Weights of a small mixture-of-experts language model, trained from scratch on English Wikipedia: vocabulary 8192, a sigmoid router.
Below are experts of layer 5 (counted from 0) of a mixture-of-experts language model. Rows are named router (the router's row for the expert), up (a neuron's input weights, with its number) and show model dimensions 0-127. Each number is 500 + 50 x the weight over its row's rms, rounded and kept within 0 to 999. Numbers have three digits each.
After each expert's rows: a language model's description of what the expert responds to. This comes from a sample of Wikipedia text that the model never trained on.

# expert 63
router:505440585496451489484491466489518500422478466486523577518453415561488372442504535479578443534490578526421499474413423472489495496538513475467525521550545402464491526473461574468478464512523440495498516478588548464517570502500555524533572529566576451657608521560635488544484573506569527460576510556562537501489488536574495493435501438449496521486577551396535500540425488484530490547456
up0:515477550474426497497514456469466510522494490513369509492365526458497476538480468454551493502452578557474599500476476497591494503518527554470436509455481527494523510511443603542516549448486554553394418529488536477492405495518508584510477575481459525487524522517551541412475560455493428511604490489545508427550477510436491454452490501484519571506517485471528505570463540519490421484510
up1:574467363483468489448484451499563500497484507415435471550463423539524432454476550499513521455425576365557431464578474527538478542542428478519467496508509465476450424473536532520463447439557510523481466545559515498551522526526519545484507577508544500453560504498537563545481494492454504529591393497445552539498418486574494515501476493507469464538508628506548462539462417513492477538641
up2:484571467420459496512501534500492449464560485517456521554457490528525498564455444510528513566520479546485524455483578480486501538426463572522378419479442469630501503450551459398471483403556503567487393498536601547457505442528483537413602428516499426397489567575504538458432559556502497516454547450454511495535519434472586467515421496442517417503500500544443551520562499493494484408509
up3:491506485580483486503502540579491435471540459407508538497548439467457462475503530523578552576529553460437480501611451518465523534532477570475445451416534566569559435445608507524433507506448526559520466501419520505583457522552412473524447501500525461418531561549557459562478417563587477471485480554496439436483545542408509526485386481470536528512470437525547553487420569439428514473508
up4:400512489563522512499521459516481631500528521556511463523467645581439461476456528475437496515530458562469511554513502460465540510536432450504543556498471535595529459471439490485652633500586505472474485503507496565490561542488566460500564431523571528436534480507491501556599509327550486514443467501621464486544496470491520503548401444433463474445455510535478418529464469427491534448519
up5:508503453527540566518473524514483359478558588488490468495477588500466439513481533522555464575355513468460470473427436514509505485481493476484525495490508454477514477466545406505520480579586560525521485448421548483514540457449469406458455538415468488509405425498442524498519466557569495471447475424420607421468513479544474445413463465469541349520490596523530486508493513469435493539488
up6:534495410458452577479544486533537527519514517553577543488511503543523473518473449541408507534428489429484412549536504556627444527507522557619528484602484510445502512560577447505460461601493485444563416496402513509447484437453563551461566557491534539480477513560433496522412562394544512500458595426490574596495455493550535558551524486493537575475525513426502520472560516483445460524453
What it handles: Line breaks. Line breaks, mostly ending table rows after a pipe, also after section headings and list items.

# expert 32
router:445485546549497451489524600317556493426457460444584480468493451483603458455457480578526505459530549382585507536469515438483563495583374526579545419548543610554398502427487499498566512571477435564544430506534454523473492492455514484474464428461509524538507472459535508567564589455516487411593488421441525572551471537516449551517556517545445461514544589498428520464486429496653584550448
up0:464520612510450414424491556477571445440549556528456503459500449494556471512517423542572497458558488472559534561503389499552553458416506461455456541518435399403499515414564443569526517538517356455508519519546574546434503463433521512560541484448386461515508518495566503437593463447489460559573510455492584445572489615538468439501519480515428611533507408457589468545504521517444487538525
up1:488451452525475434528536513473556497481496483512454543511522426502486467401447483527582433531574488429501440532481454496426563543600451523484502546554471525449364533637540499495560437541445556472445517503609464523550521386523413579556496510586467514375412448514588475450574577513451420538508545518504512539575507529521492457505605535460544468432598462547488548533431515527567574537528
up2:429543538503408457547568466479459473446467532542435481523466513500548542483423410521459477423505501611445507566582645460454514523551509491528463452487440579452455523512445559515474587510508499569527443558486396486565500483586595533458459537480494496560426468498528533474511526534512491520379481438484520536454467532575525487525562525475457516513477463539513442537477507566534518448449
up3:534505480510573467482529494488515509388520452527478557527432537529477525519470560455495385513523556517520514572463551437420518351608448462505584494528481518523596514543457465531580532588457529539581449451519445561468393522514606527610561505560487412524527649484578477541427515506498515489498473584505540479526463494448366521463455487516526528515503490422471502456503493483488469466511
up4:472586464479522460506555505503582473552399571552530465548520457437480468483481527454547559552548390465555517478533533400396498476457445478451524492488529508519499439499532482543460480585567504513426574502636488498480552557493443482534452524469462431550430480590459400486516460455512443460486544541514501535440437600473467514522515452604524489475508525439541631473620432488488492443432
up5:534512581545487435512473350540547518475485468517498484481550426528496468502515449487547440482543466567508479503442481396583559503522479558504507494611405602481427651561558493527513483473496495401497430467495447549495533531539560499412564454503461560539449477460498501506512478545398567469564420500507465471474602499593427418547584487537528484470500516544536513473524558489559489476473
up6:548445488493513474400568468502429541560473463492546389477485553575516610493468542544432503451555454499491485565502465523547501500595455429549466490562490560407365455508497490460529486493523571500474484535483457635571481462486468481492410547513577545448485487550483444494554476522559521421488560448463535486616503406495507412552496459494485490520551486490597486382467496466508520530451
What it handles: Capitalized word-start pieces. Opening capitalized pieces of names and terms, such as Col-, Win, Gar-rison, Strat-egy, Mil-, often in lists, tables and titles.

# expert 25
router:544419564579420477437556537522443558528499462453504461548453447534569549485550496476412503542483508581491531435425512482476464475464555567476549441431524466655420517513487563470453404397521499431558475542544515488483580483555543554423514537509461433588577526483481526466449498447578436493443492546551519540458438532528515406549555457533432484506555570463601488427552400504470458546510
up0:460558393455630487619444473515487418443523557487545459518500524439470448510493428533581433482610489495452474534466454534462512581514517496443530578533598539397516455445550431431487493529516468536447391537500559504497347567431483477476498423556581508469514399523521565445590517574354477552466527398533568417524533407458473493542514538546516518461534491620507537572487498544542523568530
up1:459490528506501470475571543554460541448530407491571455442504449476548476508502519445532393503497459514488572435447487454558550458546533549472513447467437534581451436445514476508467461441470591476494522558551545487493522451558552458516464438470470569550602623439510530479530456433454512442439494445561429480414536528477481420521538546561491539480540551552524456441555535510485547544444
up2:479485529474586492444485486518440546494481518520521496464445539460441426418471573445499483554511544451544546574516587600470476465493467450492515472472437535556494493507458484557546525540386465405499453508541666513495512490538555548507505502543504347554460564480458549473456532433445502492439564493488474446559579554524589553522507509558473471496559582510459381489545497430544534424485
up3:480500442496527474432478462429479468561429507500487424455539441425631512439449421567487560574525504503429491457511505470546430460460560425590410485504511503486462486537474444541558563537596585466532497538445533535507430527561436489515480531474554586430495578566460485467458479457402510473486538497536455538518460575583413528571519415469510539438502471490515450451513512389432422550471
up4:487469510498487523518450506472469532483615487412487471476496588407440468529477472525468540576490501482435495467478463477540563572439471535585515538397461517558486520465405514467509486555400501503559496540547508528578450468484657635490486511464553427472572522486564480462523506497537472510517498485486409543564383521447484459515482460555493429506483462499420588509516497592617423409496
up5:576465503461425370455423507582491459524418462552525535502450442492437477486588589490581472521477481506484554519452484563472496557552505551475560452468416637543474465513519487497557402499514466479499493562615529530528436499520522484542513525530571540572490424508472457593512520518506510490462493521500518610499590509567476513497486546621421553464485594482460513520442441501536520491499
up6:524422581546466492529511498558491488510475607500511535563582419490513505495586496475534499485486536479502489428524375473459481592559466429493478544559480425468512435512566493550518583510434416526436470557503376588491540553523554468576478423559533492502421571575504489576497538467444453527478367470575513504496385534501553407593500550503466433495460503446511646476505407528454509537457
What it handles: Section heading start. The first = of a wiki section heading right after a blank line, opening headings like ==Club career==, ==See also==, ==Charts==.

# expert 15
router:440486558475568429469525539420480587505487566464560541525441445402481572524516541492468493495508566513468539459539552419511470442579528462527510408534506524513500459464508541656563505469457519479510571523547438479527554543443553494599474439484496489519561521414506505528529532415531503490415438559466548544551514544478471548463522408507492515479442507427474471454510490443512602408450
up0:473480545451508443390453473471423537468555524539515569488511287498541423509562523535495463525496462475420402527574513518458523437524457447487416526565547484497524476490555412478480471458478533570549488463575559484529584522447378563519499442459462542462586535449464510483496481557589548505426483525564486433500520469535527517495531526539563540519545416506485527462476391503594498541527
up1:477492555429426435464440503544513601524514419555558412491548487466506458555502475483492437420534440421540450501552436488449451553543601488546561589521469448471498487473407475539524499497522507441573558474616553466562514524497454421412564457409498548441522498516514541498448477507472542492539414499476545485602435515431459514510445521552555527458530417490378472568475414522464504512557
up2:585476509444585496426520479483567520417536566551503491474512424471466500496445531551458440508514421466532532561592556539416608421483510481514462475550502586490484467475448438474532481488502482472549489613540516493489551469484549495524414497552576453552509484473490499491494469509479541485515493572425501487524366518499449564627440399426475561444443469585527572535412486614449493519388
up3:540452476523556502559516444399576535476597502550537542413520541558404490510488541480468505482536455484482566534425470499515537454423487473626594474420501444647542497499506547498447487531582508528460452568579587494520488470487418474505402532497535466521546551439530476498423427451582499484527451514433422466469486516542407478540540471490505512557500557519447559448452555579496479507436
up4:505487524477499461524521381473565447539475486467504467508419495531560505479541521549542547480527498558407519516518510543431486459580552426530496453397471515515478535480524534503527460450415536365529494391494546426423603549522457514489474517381468492504480445545558536526494521410513552559563491484504520490401534542517517409496509571537556453523355503431509479528453486463484505474486
up5:543412510538513482494441496491428613486441630522596530503518509409536501387458522528500460451528492445466586531574517480505565504535565510586521528477567490528444529533448574471418470443495409523482493500510463469420451539493450579467473510491459485475583490553450603478433555506474516475530390476472480519564566440551540487508587508569528504532520530507502446486465545464462626507437
up6:481546422422496445548515572511509513504484528542517504503425458457459446461560446533523450422468493486381480484514551551375493480572571441540556431497503513557545492553452564504486461441558504408587489507465471451449574475472471577467493586590542512498554472399534511440487555446513460485492552517587577521619561509467506432575565497508497499498468491411434525537475532488541495461485
What it handles: Surname word endings. Final word pieces of personal and place names, mostly surnames and South Asian or Arabic names, such as Simpson, Ashurst, Mahershala, Totnes.

# expert 62
router:527520565491489482400493557370434503494456539437568602426468457528498491534551529540546504485552479556450595444526457535499465565483446567490531547454550543509524501504406480530542458450481546543558490557479439472447536542551642544530622538368547483508476542549548554548538501428468482526503510464563536484496464544503520443556498519485505400467577488417479530494376455530502578516430
up5:476516481534467428448502572520483454424415438426606468391629500504519507497546498563490457550436475539429540465506571486476499586476510422528568596456501530423577446467547492532595512659606519580459504510473499529489505547539478502399502547502525489566467486518467509520423543398423484503490524475478491525534506545462499532574467501429641469558460554503418508467563474527409425498541
up6:457537634477544468504507500515507533500528637524509526518466513512466362455483469501621539589415556541490509446608521480551589526530489495501576475497437528517516479506565493431537409469428539419453486466467427538437537524435497456545535482544515537507514419517439488530474407557582524467461454407521476508551485533504523478531514571424446522451628500516552506463444422405508480621438
up7:480448503380431510523508497550492496466442566539462517475535485481467490428580488508415508547517492556396487463452541561490527485435495432462554502499547427509442613438434593495542540522498474442588571435555490527496401564497558552512418634560438541506372498458552575545516484555568615527536539461451478566533477433469481496460461457418505468496494603531595576525455546477555489524460
up8:579552533475529453533507472477489552494563520422450432517598437528439512487515446449432515499499405545448472460520532487471505503456419486605529448501491485486453521606506584435487487474526445485540553429542608550506440546563471467578451510469471559528511386417533435498513518531480518555541513429423503501462535440575508549437502517530423533518441522500418496491498483527459536471492
up9:511564546526564463532497485552504501440433449443494472497580488498509485444532538607545392486468539514504494449447531598588464552502477472498468505521665549489543513469536501468566549453455548556514384430501457505486420578446500455414428445490545534504464546544545540543501528501431385462474571537556486395588491536460499496506403422544510496532523605506589501536474588514565500520463
up10:463586530584406537515461504540415537476516467520482520491492436584565518438488533491538515506481485488422540456447537559477486425518465444476515609418549537498463451555418426442550517513368611507468481409600510497405529488635496586424406544467529489560423440428609441455422475441370467455502501504493532498485518553505443399531530444527556466564563460567513462517494472498472519455567
up11:529553582476522537516448620519551430500421528480546543454517578471526470464438475406404490534474434508449528582549512442423493491673432601513597493460509491556514416496508502500445553461543505427512488536470497548499497445531474488474494473443589548471564529464543463451475538495541441424592490511494507587537484556519420535563540459529509560447575378458535422586436455470471532517484
What it handles: Single digits in numbers. Individual digit tokens inside numbers, especially decimal coordinates, table statistics and percentages, such as 41.7816-7°N or 20.7%.

# expert 2
router:492436580478432503520476438441556564482481480428533555517494525581637468459456460523498501426418438551472539560480462498453423469503476536500481433579462517526578561458389497618503424430530489572557444473532496513571549549456469485485509490480482562553476548490607532541472453529548458431479529481458421498464563581514490488364457475511537458509536489427540511460462428435491494491450
up0:503424515486482466612502452410564416468537514509505546535518501527507566555496510538560554439477499434523544500531597542544560412548464392565538524486491385429545471415492491476514490482496466471484487504474436432522542423566420446533436534535466423594426483505541532556512419520556526407466573522574482439544553557387555511500545496489545510548408418437487556457558473454464546524405
up1:416526605473412541511594542492532534532501562447520554507442503437467480459434420480441452459555516494606566514484408506411470534477463533521531438510487534493499507448546535478535484538498419501567490516501595499528450390455448455513485340514508554457583543577555442522481474590519515490485447534530486509426586541399551489446535484516634526559406409455407579474465453470490467484449
up2:454547508532573495500493426501576555516481465508455545396449505466505519406430428430371510511523491465437478484454537508461455394503541530474554540573503491498409591504526563521414523447459474567476482528441472613538441465514489492473580522484528515456504514568517560465532580463460443484499553423526521461453482432548459551534567478548400447563532535577438449409541480511469463534531
up3:529587499453473482554550482490555531576496485547395452487422480536517436502469521568442502391492413570505519509533617477489417571525539600497519437421441443499526488508503508552461528493533426534464488566537366502471599513463521518426498486570508485508476550437534522564451463502487473449600429435479544396518511476509387547461492464503554476437424532535405486518447501485476588560509
up4:580564489478467528423538496467397565501574544429531555436474547475537454451461510504547467381435514512576510513549447439470495529485443519557526462562552520512545536423506536510506447485484410571569464558568491586579546532528463506456433528519478461576542506506408466536505395468480502471486467563445508511488539461466476419511437525487461392603482477389536475480554340536485459405573
up5:520501505534565507510577435539464509588510528537446566514488537490483452564440552553500435563497490550517554524422514467468536506489478500500469476424550429470540540559522559533449402459482457451418487577372537454495505549442490517539517619566465544484435447479475532461441426515571450440495612498441441415502472454535515522510488549446422469485470490441530593508550520571487479541479
up6:532435480464483547502443488541533624557537538561414564486481457500593434451535447503563478561487540558512454504508488435423447481450577496522453542553401596506498498422468520449509514477498447577463504493488547449482479542539436536532463456496529547633447496550491493527446460488531575500525545467483494485571430565509478511399442351479419452486502508609604535460495526493472669514492
What it handles: Mid-word fragments after prefixes. Word-piece continuations inside words, often after a short opening piece like e, w, un, plus dashes in table separator rows: e-asy, w-isdom, ---.

# expert 28
router:526458556448470496330479531489583518480562541462518499511492484614490522507529525478477478461453553536535523598540429405514559446564552477586465483568537526486428563494481514598546516447448517523530475440539457468518507596439491476501550447570498538555477402557539536514501462502561509454506528504478379534549515480505558567565568397538421382534642388461470466504497500423597506410515
up0:562542539505486425523516547560541591455473524473461612526483449512527462509407571491526545480480494512552532504511487485404537479539478574553515609452470573440483595507470551565616442532585462545502513490541499487432433536480513562520462464492464484616471572518464465459493479425512597551428500505578523484508490519517469441392533517514461484481497539532528417562383626483460513480503
up1:442437457541526503517455531441576449494521463519486397457500454529407470557474454498503403542492552513567507498586515455500589478554430477484415598505475539494516554462484473533560475576456477524453516517452481477378592501507433547513532454507475497616483489584509428441529480533538529471498408607517554557442453519455599446510470435552535482524502492505487450506436474465646605499478
up2:506417457475433573375428514488629570465510439518523446465436485554541577541580464498444483513468466476517533569543401555463545445508484519528576529573466573502516534476528510485569519503530505470539526463527572491516521400406546465463519452424487471554554448501495507535438541415496534446521447536439430488435492580478515479489554452516528534513550531467498430548561466480581491481516
up3:578469487510450467528453496471488505615462556561601511490552446475522536599448504417418493495447486530494448568463549444501550528486422498564451446571480449481493498553432450515600551546544535529454483506488448375506412549557469466447480455432497470560396500520506536502494550396459542511504406559430478530491465575511454524515457501563474546550552414467502497444485544478455522524577
up4:464484577497544429476515517537516474496476509530496556558647468504512545507549480415507422540423496546540434537460516439511480462494413515519397506490561634395456552500451457504493584415590539517513393542503479534568536470504472555567513461507588567431555429544534543477490479499519486489470510520508491517460469454503546529443499396451465580496551524512500565461538452450531490494477
up5:435533589455538401455495490537502482523615481451471520452538498494413425534533596495435456386385530463610495527524442455405514458474496504522474464494492469504460431390491543518481469497542460445543510517588508461532443537496501495455426397548492421552445524596523446535566531407533577497529564517505525504531563506537517570470543537502499422514515456505466567490491528447433523449554
up6:563390527506512518500477496520452486435662425464492390516518518574494461524500490579518472472464516598455525515488517463442459434551557498485538525485471505482436516496493458529518518551564424486473525577430474524470554505520446425544506477636498539529494530455385502524397570533571580451480475483499513501568426581407574527402466565511532463513520538433511514486437561386534515509467
What it handles: Mid-word consonant pieces. Consonant-cluster pieces inside names and words after short openings like So, Ho, Go, Fo, such as So'ber', wa'x', Be'ver'ley.

# expert 51
router:507476573508440473432527484484536530414469486481545527466500459518550462421492541519532469541540568558561539507458479458443438500499458544543557511455517491628467534480447556564534487462487454516564516572529463514417542468473534444592557490433525455530550478480551563544561473470617494432541500600509454541553476529536510462553556471377537491509521520458512554457488505452552552445425
up4:504503498583520566528506544512447475460513536512420452452527414451511563438545515502471457505457414591473497498549502485563497456555485539582529434434584474422533490417535518542482561556493554529442567496491536503543536529408488391595559539372462525530446452481535582487456453562591465403552463457497431442509366546522540474462513528515344419488518585542460542460491486503485545450470
up5:513543553520400438551489463547471458473566575419519506456536535354508463431495464490452490472616479521574489527393485545505528528561577449374449386542502458591555492513440545475497484532504408561439524542503504535436540579454514552433570526419560445507535512537373498560537499528513446571524508432522512525561575596472492487468546544422462443543531552499553483529459579485531480455496
up6:543522542457494446495587415476494500468527529467455471507465517529518518501449562460468460511506469535426442455431489520529543518551563565495395411606444532628405535522561522530521524615436472499523526415543528518505533528495555485384459564448447566475423424569543507453525532500517542437508567446540507472416471499499531477475538410525383559586486515461600527493475529508605610499485
up7:530537462512518479487444538496441456506492470577416408483450463443494559415549520560518513451528566495463511453556500604524507487387472538406475548536473527444462583484444526461642501499471451398455537521473504523419551543529590432419429443425449470521526419554602474490467518503490526540538553470431541449475558488594496530512505493490434549502489561493448523510551466506576553595499
up8:507514541534631511546466497539523519422549455434484555386484543539517467482542506480498498468433394507498562558558566556507528547576555347482453507503451534442513515438445524473492470549559452408504444498576413463480560528532473525507498499469570452485495536563528496489490527518457530488545548465427440534510427498504559526507506526429547447613529538495512538542494420552548553529459
up9:412464560527539469463518559507446452520488517457500518464653506464554463483491605526464503532441399550609532434466441450564496533457563496466503525402493512451458510466498489542578535485549438582518492564514445532481443588481499410442450448549622603520639560492489544526604489588487467471550502568509489454494494467511487505549480450581570475450495541442440544554568512486425491484513
up10:455513509562504480454520330447524523505445492479430515537417573486466479502456506500525550546562636545480546523477500549434561460550452462455517430514591433517413484516524546531444493588482515581503464521565565480538506491550538486606507528420558541438452463482493549434503500544561417561484494536471506528489520467592474480487509502480463523475523550478473569550435508522526529441530
What it handles: Numbers, years, articles. Years and digits in dates, statistics and tables, plus the article a and sentence-final periods, such as 2022, 23.7%, praised.

# expert 59
router:500560619487504477565491489529510502537416584571474560502535491432451469489528529495533418401546519430456515554424542507483540549486554512523552564548506518551440512498478592479563427552486373496395449504581455438459511498444541498510549509548537581530543439412498445555465496440480524486563421488523490513516437566529539363538491437405458571511492577478536453592431441423465651522480
up0:559501436546553479561521492492487556569534506506492595453411456498484494503407510522407479511470479427501489557409495642496543593494470449560505444489425593474437557537447451528569453516492473481544538440455536597414565497434485548498561548518561585453538476463517456499491562541494535478477511504434515457537490541499535406596519486521562614507483501448499483538462430496581570421519
up1:573569626501482561489559469457550471581486515531521550471486451431474534460475528446499510537426505567540455441554521581443545452438568384531533495502560482407462512454592457487524421557450514473451510505500480502504388518556533469545534468526498529490529520539528503489535467497381441489578528496527516524449481504543531508453547465453446409580499520450512588545482489526512449450426
up2:469468523592506456535530505563507456495533533509486499542533406506476521459487481556524487517585484435482501500441496517457526536364405461447495552531522445531458404574489529576475583532437462513455486625548515426467557536462579545487566478538513415520481570513399405488539467455467512463514414479530568549533436416506501465459451488535533520442534558481440457555425485405564531471481
up3:478450454497547431487465581466465529507415435458498523601517519456591581440472574494482474490631499567499548528455490515479525549539456482509536520593512396514500633559493522433498483513484473452446437470408494550516493459491490544535464489521496493519580439555431522525388488456442453529514439501530455479543459563501451455478436540486475428489615551538494525469550420375530502526512
up4:382508488487458521498485570526502522507569526408533495467549478456469542543481534447458551487488484441486492565460514435580512503468576486475616549495428468531471660484377602552578523572506477527358557545501488460537492444398501549398498425481519492488475542539551430498427434508495422484472472428518537569560478563551505493576410550509477447521517449474511497536461444505576533516545
up5:510464513490551372475531595526585562557500431546568486418522447503437450587581483520538521386494505490523516449443488403510515461461451435479499447441596524553578469484526500470503504460539472554534414517492428475491507497480576564478568519480556401453550538578505474474490531445440536505544535503527519424665545513458442522486464481411537425530514414490526401597485485466563538494441
up6:389560519478470419539447522501517538444567480508484552447445545510433505530540544433470358462521500480403516476419411541506470421476559337406505465616555561556487472531469500464508356534609468461568487478483513486521453596432484468547660426543549538535482568516462549506475497533530447508465442494427465459565480540461542534495451453508522459511510523482482467444510399495489518544438
What it handles: Vowel-final word pieces. Word-internal pieces ending in vowels, often Latin or Romance, such as que in caciques, ume in argument, uit in Biscuit.

# expert 48
router:498452593514505498389506470456604536466489526483478512507488435517510460378499508514474495530470488565560558532479433417455617403525547456610601535474523427504488530476505541490505500516424497482540459527482402573430530453489581541506506551518554563544517502527506513541463581477526482395468529518530388534483469515486502451522487389471509512471547547463494509524478551508562522579394
up0:516506520575494523486500524591464503503482511561521478559501417499453461473500543484393563427467503505584574528449428470494574387533452416502569432503490590430505459537574556449507556450421479518484412521429419513449466528473466405499532401498493495485511380449486467455505555611478440452566474573502491436505524547570521410434576498476505448510472562554593547459418509502470462458526
up1:446501589584431416507582458475527462462485479526479491435498501612549353427497477472508485518542525451410412505574515425482572539421455494464542533502619512526531541530477412560471536469516415484576486591542472518462465461479522419524471505523553624451567473352561489540436602569414501409492591547441421537521432484473466410504484463560475525432584554548504482607527422546527493543492
up2:466514497475498477461522509436523487430490468514535478521427488465507550473488508429509500492586429500371543544498424475479471422620557580461471517446517495496536565492509443559546619569483473484445417553440524400617445638534556483538491493500549500402498484471470548506488483523494504458581520391384462503615420536496504499483530518548425430523456494504526440523497464528486504530525
up3:456583476366471481494448421499460527524371500408527501530453519468534496577613520520562423515462565496443492468523555510429483516533602441516486497566445507506561553543488455504554561504549559499477510477473488504558456485553459520534422533524550653437529468521494471453541524482505455449459495441556511514595502410470503427576510532408572443502460580459467479523524511542471536465533
up4:516453562533502497556466487524533462402483536510506496445625485506379478497460491490474490465477420574533511529478504534440472537557544512437457495581499539574501454470557478493576469540561465448484528515404503539477535427473500502499530474504557551491532576433428597559476512570514468463469420531579473531398468436517548445549375555502428500502478514543504517479486488631564519513531
up5:475520455570580486513472504385476435503483572432408547612522508496604503462556487497487530547524602437513463542494573507386515426426570494470498448467521502438503484498471508451544490460543405565517463522522551497535543530497526568512478443522497562472378489446512455475452526462518505524455560491481487486461545445506473499474477428504512457485477511455558515546589442526603623560504
up6:428458431617526447466541533539618470432502472513395472578502496424609424621507488475553575423551563443457431540566507517530465470446491546441554462551390502496472525534421503484419440548441528512532530580631557483504478552563537494518426532496456426529579559459443502500531481587503498434547553513502505507438467527502456586509551476465427437447468534439580521547533485484444504508553
What it handles: Line breaks in lists. Line-break tokens ending a header or list line before a dash bullet or table row, in infobox-like key: value lists.

# expert 42
router:438424554436467473457509448477517620528489471523465549492411421496460447437493446576509527542600621502517477434567448522434477503473412487564465474436524426602521554444514556459494502431468488555571569599559439521464553576473493534509500529509447507522478535471546481512472464490497482557463488569468449486521508492550481518502487490423483511606546469481446489462458553498495585492485
up0:492499466431497440598599448413478486633549465512464512427584458560455512540505461436464459505404499610512493532515581552508500550486517562567514517577439414488452526580552468458463449519447516556531570573477538576391452485584516501500458445516452465444454489532515503554521479505451452417481435564531504556518472537566541527581429504510576466469450508636479441443482438521546430509478
up1:587580485462521584517447470443467525496426493458441491569555394500525527554551541494528560415495474542553560528548490517520536417525422485519457409445450547475524624510528422417527530482553537538490390475492513448472585446557485469545525366563581546514461548433432563523544561407575456504531512525566525605491490472514621513438556467492504507467451514465445465488525525555533483573551
up2:530476559445405491452577540579551546478569529500466495477499537532528481515457550538599518429515535378485506565472486491392474568509460435473542465437571441490533460629513541536477518470511479564544500483588564442485553445558564457409585554562504554423523514475466407545531471419556427442395493523501572462572451537517451502425531534497524504554511462481487488549450495549468492507511
up3:477448516475504518471556560505528519475512426458454566533437503425462495535505483508520511468462520559531506492398500450516500498415433594538468540578495482507413508448446586461607558436508472456412504531469583434428549412458474478450612474552486556520422493537482514615556451531498417459471496556516417450548529439559518608510491460445550460465625440511475540569569583523527512518441
up4:475572492451532549582501491507494502516490423472477554478360555447501539461497514533547391486551467512559511506665420534476437569431466505553497520460508441458421451543508465499435495573419578550526630515458377477442569432562496405454524545466484394427494556469485515541507467452509518483522478458507519573512402572516488511491492478485529503490528558473544423548581427440516554500489
up5:477507464453515539467565545477523513407492428443497504415469458541555434450508543538595463444487578522551530473516510508393620552499428532585543481512496583473487549652506527479487578447502546508415453508572437508517478414488508448469574453581516558530446455480455467427408469514491512530441497515446526512518560468566439463501528439428482484501496539458384599471455564412493600521498
up6:471531496478510569376480476511476518463535474551582497408521448477490530533525378492514542472528616475499518480552451519502473472573487543532512508484429430500508541477461456529572510427495570516506554558529465567500499467514388532512450455451491444514489417582599419584510482483397557537597560538485449508425554595518575454519458592493490533494481468495455472485503486556522463563482
What it handles: Wiki heading equals. Equals signs in wiki section headings like ==Overview== or ===Series overview===, plus heading words like List, Source, History.

# expert 34
router:524449486535493514451515519486485511481489557476530539469372502516600509503459526639511474556447538530570566477474530513544507484447538492478556414468530356463508512456487547507501500459468486611469481520533554403500536446510494446441386473452550525576512520497523517406524512524564505459546514588572490509649523542571471474553458503505534445450462459475461535457482445545437472456490
up4:487494481557424595504479474460498506513453470531563525489502495556462442442514508524577538508537503496529424466556452428534536491542524567500561481518421596500454547493437531510539386496577486617487453468451457445385424596495475530519565489465519481485419489505524483443445407456543486492466475451548451487457458489504515565498546586478498536503480497486537415547553459502475539461506
up5:573526534502547572523584562531461527502528542384479473515568530573508552514462565477550495500460461591463516549421389496520554477596462525422474447474574461452514559378420506442505489410545475465445497554430484543445518594389530466441405504477503490499514585584489426545505552426518512521485417525489507499529400464582470485488509496530504462564458550460558493597473543500456471520381
up6:503483466531483457408489478506485472455474573525484568516522537497471562461517551495606450515509510428546463521515513488498387541503556491553589474482590506452456536495499518517471527574587461525481543451442475488488592575463515490532533457499496539521549530433624444531455445431518611543341451589589475486510462513610522510447468529451527464520542515462587526542423469440486503421480
up7:543546572515553529536439491555584507454460480399505432438534504432524434495563592479484514620470559557472505533465537459460465480540535483441595545608516454396491474578476495549508443560445458515471502489599522452518509545456529441523487485471531552537491426491547454520406552476452590503550526551487530484491501468486526517487554403498376467574466485462547558511463472549494404424425
up8:502568512489492463550529480502574462555500614606454595510439424492542540420491555558524430415512583444513466498450474528480464514542569474463522459567396456476504489434460390444506535609509488478572533424470442563584460558519552505459555476573490437498550550537470536543497518460429527519489521413610525443402435450507487395496618466539512502473532521449416403547463477506462497445474
up9:455484569479501551546473496495523538568520469458556642450525429559546433600466389468491528546471552528450563545460448503577546455416498426523595537445485434444462499476445494593486568536447534495493557513526543450465465454585508476525442489402539519591515615554535519486602571490544427562491528493512493483479430532531446448566495455506574504475414508518476377496429484436589450534542
up10:493527490521520487516468537497530488450509476464506449619469473514570511514417488495594530467544501554572506577502439534521481520498550471538590515573406427558532455449445542492420458534504572553609425472485668481452579620595414489557541462566474453421579465493477492475463458497483519483496582475467387445432477530457498490528415559493442501524509479415512448533415476497467478487514
What it handles: Time and adverb completions. "century", decades like 1980s, "-ly" endings and word ends like in'land', "example" or "addition" after "in", "as", "the".

# expert 24
router:546455514462421463453508587462419555534474506414476514438537501522630528497469560489518491479404458516512544515547534508528567460515547599512504507514462383577467575552451525450545517534442493485461464480462353588506551472505502484483443394512588526485533473445471501560528536520469518536414545545543520530479516501542543585518470478435573546469457469496451533439475537487550555500417
up0:476520515525518527646504550486442528551538601444480490534411420534513463506552596472494603506540495499470543388508487443479486398482484523487537509526492463480520491475457518545617458512414547471465408495539534367483533465491584541485446496498552451500474566474435462472432446495474521445540501500472571456463520500441523573537501493527588459529593397439541546412487402486435574428496
up1:548535442542413569426539527532510576500492492488486414528538501572535519466515419544512568530468600506419473576482520411486513445474512524499481428417380562430521430453512559464542575432461511563473444408557493527522508495535581444493601458499514491493463575504502549509494510654497464515487514496501484548443537492510548571616520590556499420492414474577470500491418550513439573463491
up2:516590513423465461469535455511417479499457500560447461588553564543484462537529603527479484506570454503413507452549340456533555443442459535504538528454506429460550525526500478523439464523433527492513489561512487476606447541505524462383422496483545540456441550529487571622531499462489385469385467474543526482530516556573504560482556424408539488571478464541421480614514464535429490551463
up3:558464523490547547501556504356488467429525489432557542611539519460540567515530598438499497426458535475480530520459533504480521482497454525527520577492446498530484467543468549480380494548486545395512535545537558482539510536526571423437570440491461457504478538534435530526488426560455416490519640489442370507408549515524451501488474522471528509598476392537445450340518532406570472446502
up4:535472518471495449512416541445472570486525510475478528472582472593588472494517603424543532464480511396529466503552536469466624425479513519436517517398524430531430462552473443480557574493509472498404507480448490545437484435490548477539519388569500593522525481442608485544549553558516562573557486552519479507472482505532479496540518500514474499486520498568454526437470564513528541454443
up5:573456457477513453560608422512528460482432555474502490561520559576596577470410547536488498497517434475530554507551564434510471584379490514467488473427476484608480438541444572519515454473511483504471577455556466538508574589432504449591503430453429483622525580525544526559457551542550434442559505468517446456627473482516521516473460527492489485428445497477618576507410494487478481498479
up6:485506479644519543603372429530432522484414507514486469502589511526492511553442511479501565551502608466570537380552565467488445506549530578541431535538475476496509472428340500519545520406516475372470474624495490512468465547506459508491480537528629477453553482470530543486450475523571473584534541496524558531519447426562530514472562448507555505413479555547516624536473426446529464525588
What it handles: Preposition after participles. Prepositions right after passive participles or naming verbs, mostly by, as, in, e.g. known by, created by, mentioned in, known as.